From a checkpoint of a small mixture-of-experts model trained on Wikipedia: 3 picks a token, 7105 steps.
Below are experts of layer 8 (counted from 0) of a mixture-of-experts language model. Rows are named router (the router's row for the expert), gate (a neuron's input weights, with its number), up (a neuron's input weights, with its number) and show model dimensions 0-95. Each number is 500 + 40 x the weight over its row's rms, rounded and kept within 0 to 999. Numbers have three digits each.
After each expert's rows: "comes after" lists some tokens at least twice as common just before its tokens as in all text. This comes from a sample of Wikipedia text that the model never trained on. Tokens count by the router's weight.

# expert 26
router:495533579521541573499537487454518482516469506474561513493529586471506549489501530549568536493536550542534579418503509447513557504469511412531553451569560517462502498449494491551509445489495538573546471499437560461524497574450487453496532512515495471418478483557540480471500517480531483486
gate1:548473523460527492529504547483494544483548461515471537485503489471537519509534490469536521525522495464533625582522395447472462513547449516503534451481506531551530470485531539530509465519513569496502480488444489477505427549574464594485467508525495473508600471482470503402497498580482542465
up1:519480483521556468494537521448459449508521586558520453504508463576583495451490559511414530472546538511483508430525502517522517480450480513446491484461534582567568520506520489545438483433551504483484451531514468520533439482537507471444428488455534506431446540419455494503508499541513467485
gate2:537518542537538540574481457438554507461439469445484509583514583514483479531482514450442457491533442504477600504511527488454509491483527490542540475492435514480533417428510447401505536480562525537479456506526494528551480556537512426467484492502502501466510448468526465462501517433525515558
up2:513470445485636568511538525568516471509457508466463529488535535561492507486449479517507458489497472516482525458522424450466516515567538490524510449521437556507446478463543460489448467531558527580530484534527506444501519506501543500532563510560499568460526515537566550525448475486466555572
comes after: " |", "|", " (197", " (198", "8", "7"

# expert 8
router:513545504492511586515486550503489448546494409474569556449477504497511506482572520531559559478523556488505553500539426424570506487478529487498550454533485519456513515523479561455497458509483536526476435597503522451505493501510451473484491496572522390499462494563531535492502515508536414525
gate0:531547477446504528473537521504478485504493465467457589538497517496428475554576529473533561441544498494432441565569404460543610405516474481493468494519511506549543474475538465560457460479518485484495486557531454484518503490499472453482479510510516471474547538526515472555468564515483552552
up0:441528458519513472491499470430475515527453493487521461518513557426472530517565507522543448519534461451462520492525525525521513450504523490354495529472495496506552483551489510550536481504505552512553444552522494558527419510545532482437574437427518449481493583477559488494456538555468518471
gate1:465436549507523420486539486398497458525529527482539508457537482483475507496537533543552521602496453551483497428527529480471403448451497464458468555523475550474582459581530538505495514514545419433475541536494470490536483510567486484483493538506483512507496508515526495432505450522434503459
up1:486522480472510552452599463506510558444501529457503493440469488527422457462470473438407489529515584515515576545527505452478487528553565491546476460523567468497579513479576431542496455509440483458509516444506529476518507514505471514509568524497536468522457435463500495550478464552464480528
comes after: " the", " a", " of", " and", " for", " National"

# expert 3
router:504524490439526549488560520474503543488494513489512504434512504494514536487503512525535506477506466513493563404498451445542581517487501429591525452622538426487484529478467476498503429472440523542485510536480549491528539524454513426481501545546521428472433448576553463527509491486548472483
gate1:545519491511518480531521549488576473530479483536543517509447499438446537499490417432480538497478521481476583544490558588550508447515463451465551515481512424491485438483515504440532549488502462508467590523503555516524528499467534569531476492559478535504408536431430508450519524533498501558
up1:496527473527530486507525441468522413555537493599473530533481509424448500545489468480488435588408545491510444476491547518482563437539521455466526455455530509473525531534543547493579525528452537519425492458546528518473522477554479574515545475502499548456472566500456512501469513452483507526
gate2:512496513520594465512460522448536501482415457544359474500418505453450491540512543479549466493494477510471588537510501529506529556536492545487536479507525476505553548476485471455486514567556457481482470471505485528571472552480492472529538561460500595528471540444464511459487494440496524469
up2:516492537439549440518542474500501489528569471466496450504558500465540510557514539493446481445548468519528586441477521509518502449528534417511443447459541478485517532556500597550559506476434491597445567552492533493419503495517522517509545516468461521490564446508488464494524514498548451482
comes after: " |", "\n", ".", ")", " ==", " ="

# expert 31
router:531544594504523544481482501513524458497443472467534522427581535496520514465514476544494531477542526506474544450505464447530492497477531461535556452534505510472511504519463499510535430513484576560489476551422548456545452580506501419453531539552560434431486474551509502462530469440560447518
gate19:495576488516469495505474538521448527499488575543509548508475507509519452538483479514468464507517469577408532614524485490422513450477514483568561478506438480493502534478525430431486492401543485507474462539423506423508498470550461556510490588520506473487537519499461486559532512494528450508
up19:478551508455478558460490528515499578463530527453451512504441465503546449518525576482462407491469545480489434565557497579522418525458561494507513483571462477520501434462513469471555429429461492501483471427464468485489436477473493429478473492456476507435476483510455530535474495508509476544
gate20:529499494511432496447499538470497451433505430475523425494558487501539501489515479587441571517578504484463607489536522522476471546548489524507553447462596461540536532490493510500521461514558479498494563537433542500536506491548469541430493502512445403494528500471460513507468481561467506476
up20:489487497457456460478511511510593434494523469413494461486493460530518431564481495465455531412496483462543512493567524490598450510546518480464482485433458510461578517545553517540510437535532513496504479578532480483472469474415463465478510488459500496566515514456479482502464451537404520522
comes after: "\n", " ", "\n ", ")", " MF", "\""

# expert 24
router:512517507517544548523555523446510500589446473452519568449434533537551530453510483573515489468540545514488546390516458455524534476436494514539531457554484481477487530483490507493514474565495524565506508518455488460575502525523501457496529545565522473408547449568551554468440484521525488519
gate4:554540494449583503500486550483507473556492447479472505477499479548485477477458469592548487537478471462519478445465502525471521448406490481534478509517445487480548554534485582504420508529537506491554557583494483371512502498515538459497468442561472418495534535529541528475463450485509506498
up4:507504451529493484467572561547540470523473483471538506507487595505508557473524508514519547485495500457481516431497485454505487569458431479561470471462462540477462478557586485548605527561435550472536492466500525555471528565481435469481483514505492592449521439492511530502504521500587474529
gate5:550543505521475497495470535458504485501572503582520496478482492472582499517521471504447493477495547462569481475578546492503474502530550503438507522403481526533563490513496563450425561511527554579465487485458514488385475505445555538534462474523520514477509478504484476420467482442440469560
up5:482467499546463501510559456569527517503572478428518541514480551555469510470527442484470490564594436502529539461487497413533469505498502500506460450486488485467482510517454446498502560447506488467499519455614496505515454508552499570472482498570542517436566548495528436566485508577497525468
comes after: " was", " to", " is", " were", " be", " also"

# expert 19
router:505529615509499563441503479558523461467522436421499560478543528469529545446512471485471511428550550469477517528516500490536504534522506451501504459516468512433513546576467564540533466504461577518484483568465495459508488565469548465506473543499594463473478479564533495474501562451562483506
gate15:497493462465542558544541524479516529432469546558458509480524526543528540519516449486526467478503394474574505481563442468547527525577527461520409499517511466485467512424563528452442495569548486537552427494500500602515519461415495526496517459494507485533529506500502524533506527492435471468
up15:500528531475474471516449544496475449476507560469453425496503504515549475479526535518516506485499535478499505495526522539485410504496492508504482582504497530498413569439519473448553516478405529480468487596485496510476504519627580505439529568527479523523480573451425482523510531469539532551
gate16:486486449531536515511572457472498570535423517473523567488476435480486455506518527503467481518517471473526460567511492550475533496512467526466451506510416583482483597531536491462516467530502467524507556509486513476555487579468503534491471530492554393487525525526549431405506481499417545460
up16:517471489501533496491497503478535538432563475597524557564454571508468490486551527498512490455543522409532480593484464489610557550507554518526548463549497519582484533489494525456481479463414528467500537511517524558561459493506509588485514494469486465459485516511512545526529551539472527478
comes after: " the", " of", "-", " by", " San", " New"

# expert 20
router:462505517501496557508550503524553518523527468437521547473458516477535554445521409539492544454510547489508588465534521468556502491454498520538535450524526495482543542538447511527465444548416527571456482574465564439473467499488494492485521530496525472463477400557528570500446529443517464549
gate0:521469483439488469523494519472535492564470442493520477486490500530465461479512509495456516482523546524582476541521542512500545498523479483513444496507534412493461457532454555503471527525425418573552467512518367466541576447534553510492532505504477428536548419549451466461522472532476555484
up0:517543555454390487465523473512512513448533523521523486463438546448509495405515532568551498402529497515478462558462518537437463467500434512565517514521541490453485483516474506530495477490472437528505569473532511505518500496497463486534402492529510517438571455553450486531474578474546548509
gate1:554465472529471536511431446557517536535502581551494515496514471458460414507442462515475527543501525490498492457514527478526556453460475468551498518525484475467538522536510499470459453453457511614495474543561500512512474517484486519481452531443492585462450515407496503469513439519469570609
up1:516446468538501535569490491570541515485507452507513467566542558472424481555535450473514512512502470473513622414579541484469522480467581497487459429509498464421520504499550533532485451511464473531491456490532558442538499512479447519452498523477475526441525541469536509474462457473446472560
comes after: " the", " in", " of", " a", " at", " on"

# expert 17
router:508537545527409572520472523546571462581514423440530537469495572496474516414479464547502500508515558487459604450523498481538516497454499535495543480524503515490513497520490511548522476527457539564463481564492559472539489503444500427457508541553503523480483437528562525465461542470552458532
gate0:473525486494452517620505450498459460470470469476492509465515564577429488518526501543478533557492553457469465459540521532573461477462510496410520489447466458509440501554466529555493544437471554496478505576551532463500504456449470464563497498556517436449536490514492465535490538560514515555
up0:462496479433486521477499492536530566547539597533454514496560461497517566553499481435508471575510486545472414490489530463483539481518516584489484544519520445457480537483479487534471512533532564551464515431561427500454449560504496557527492497438511576528462490503470570550511512439481470462
gate1:478567507517405527503506460530475520452474425514478551491523529533517411576457482501566522484533517503404549503513504588529441450456479552543576531511507527504544498521488526502434477476549509503447530451434486529501527534547542538464559491504531518467468496400541520555500538485470526485
up1:487511482533466514538498529477539466524518544499493490551523552521406521452520555503456460493520401493481523463578492552481471488503535483495534610464510548512484575581493513490478457497465571523535485513565448475520553478484475453491520508515522479408468490528603446433509555538474458539
comes after: " of", " a", " the", " in", " with", " for"

# expert 39
router:493540561468500572520558511468516478513510487447518582491442504478531549502539521549557533424524552507514581443568481439565500464464506457588521503542552468446515488450498511505476467528467538571504516559421529455562520518499538480471517523544549469440428486526541480462473532488531464529
gate5:455461531526523512520470428528572451572524486548518438509468546546544504462526506497446552433458524491507459503491566526445567458499563492522487475428464430410541493502552456542462459444453500535494441479501478504546518479429491473504597513487500513496443537511529509537534491576494501545
up5:570472438436462471511502486510544479538507566446540502474476531517439487466495484462544497433524591434515430457512503452568490496450461485413465378525512409523488496547512465507437515486502468517498551457501509520528508406502479476533507487482466464490440507469437519521513467551534510487
gate6:526550483538479447497508446615447500504518511541511564427506499466512470403461406466498500533482495526434511513537510496519517503522535454514440545491491537473553502550481482492540492590552435502546474526470407576504483434516503413466491531453504537463494547495468508486495476445489536466
up6:531521511478580459507553479551530503521459528482472480502433437518594488473491478506448411490473483483507492477601515478532447478520515470555496519545534474539518520510431460472482532490508496594430479498479527567526485563400465531478502561445554470470435482439494481531525438501503494451
comes after: " the", " a", " The", " his", "The", "'s"

# expert 23
router:494575491486529512477545467516496493488492529472539515462508495503498563485512494514516516481559520452471584420533468434520524487437489457562507456545545447416495454461466475466495428478438525545496476494472564462542523567484535470485510568485552489406382488555556475458502537516513459500
gate1:458436554431509494472562502519428509497445574470568431488501538503570499592536538453461458474480539469512481437576508506518554508472564500498498490512455458485454535508527558464544494544511496571512472486489508582481511570454522514438444407459492488487490550525522462541546513512493481492
up1:521583527529566470477553494453505527476440562487538515512514492571493528499493515497455482508528496503461522382516518505560525504537447459497520471493565522549450511580474539470500464501546505498550572497410519544485504465485541520469505560461496437465435544511527550538451469570495445413
gate2:500524439511507472527458513506530489562523497522489502553432545503504567538485521501495519481465459490427624497505509432421595447458514444502500590461475412488502559508518504433539508533505533570467440528522537437547511477559544450468517531545528498479471505522473544485507468511518550504
up2:499495532521527529501510456449499585519546485558489496531339526504488520502520591509469472475526511534510489531517459445524569492541526523465481528529461469532483590492474521538503481607537555477482487579516506522493551529438549508499473472570464508483482559453510574490487446522535496481
comes after: ".", "\n", " ==", " =", "s.", "==="

# expert 13
router:539550505537518500545509576466521487582501471457550549461511562514499488449526513525517495478524473520497556458560435483538573441458525471545503541559469505507464539476461478471528438522497552543465504569467480431546525495495474433445511488608534540450472459572559520484505550483525440544
gate0:524490461513488519481465470425506574525511494452479498484533537509482442481529432487452485439544392469526447515604512486479466475455467515557571547541517514531489474407453466451542484471506504529541511497540543547554503537551478529438498457521491431425460536502446545540493487485563468511
up0:565483505458513509544435501527518510517532467437535492550434489521430476498522519492569565474445551468554533537479453497496512550500510486404529464570498448555517611512538532508489552474470497426516413430499500491471480487433519505502507524530557487561437487468455511524546567488468516478
gate1:565447534453522424483476550531495456474508569551557539480491465467534411494550463567407510491442487446491524534560529522494545493493500514435556518508479488491465527457497487531465448572509556483537472449499531477491476574496474542476561461472456534469433440494500535495520527476407546498
up1:500524453551472427509443486451522501497487478547586480523516457538506482459489571516475598530470487525519419532543501510574514533471589414505458478500497448462515490481491520484433501514489489456540525461551504507427544494539616471539572546489530503497462517553498510483538455470483495566
comes after: " was", " is", " a", " the", " as", " an"

# expert 33
router:505477533490434500489471545511518442549502484508558531490480551471518576456508457551518548463486561494478569470537484490602561463465512489502537454521461400481566502466496567478570488560455529518478433509435506461576487590477568476503465520485516451512521489523501515487475570504565491493
gate1:543585455486529521555550365548522481521526475444506501516522434466520473520507526470559519445437510517512551525539515482539489489556506489483499527391493509527474532399525476489481504506522494457475549515503553480499496514461484496505510527499398431563475513459532573487483536527474587509
up1:605505471464522514574522465531484497521528558479515468499499505478513554481539463466547441508576504497446519594519524486497535465566571464457479444529516474515481490443536499505564462544549512532510439491465470425539457570440515508534524569523491461485530564473502498577452524559496437467
gate2:465446496450465548454534441456539436535528473484469461464447567534502502549459537492457511526469421458497498538495488480417501479521487417546499527521493473418529444501476596480500540495513505544451553497455465598489502526523567477433532486501441525527464485508532477512445556506498531424
up2:474479475573505479511482496483431464480517534482521527488480455489548461460585478553499487422514507517487412528523459495411413543581497555472493512541477518503505432486458492490529513457546498525489496506442466571467472486465500475500529565544560479445550589529558495422459512440450499508
comes after: " a", " the", " and", " to", " was", " were"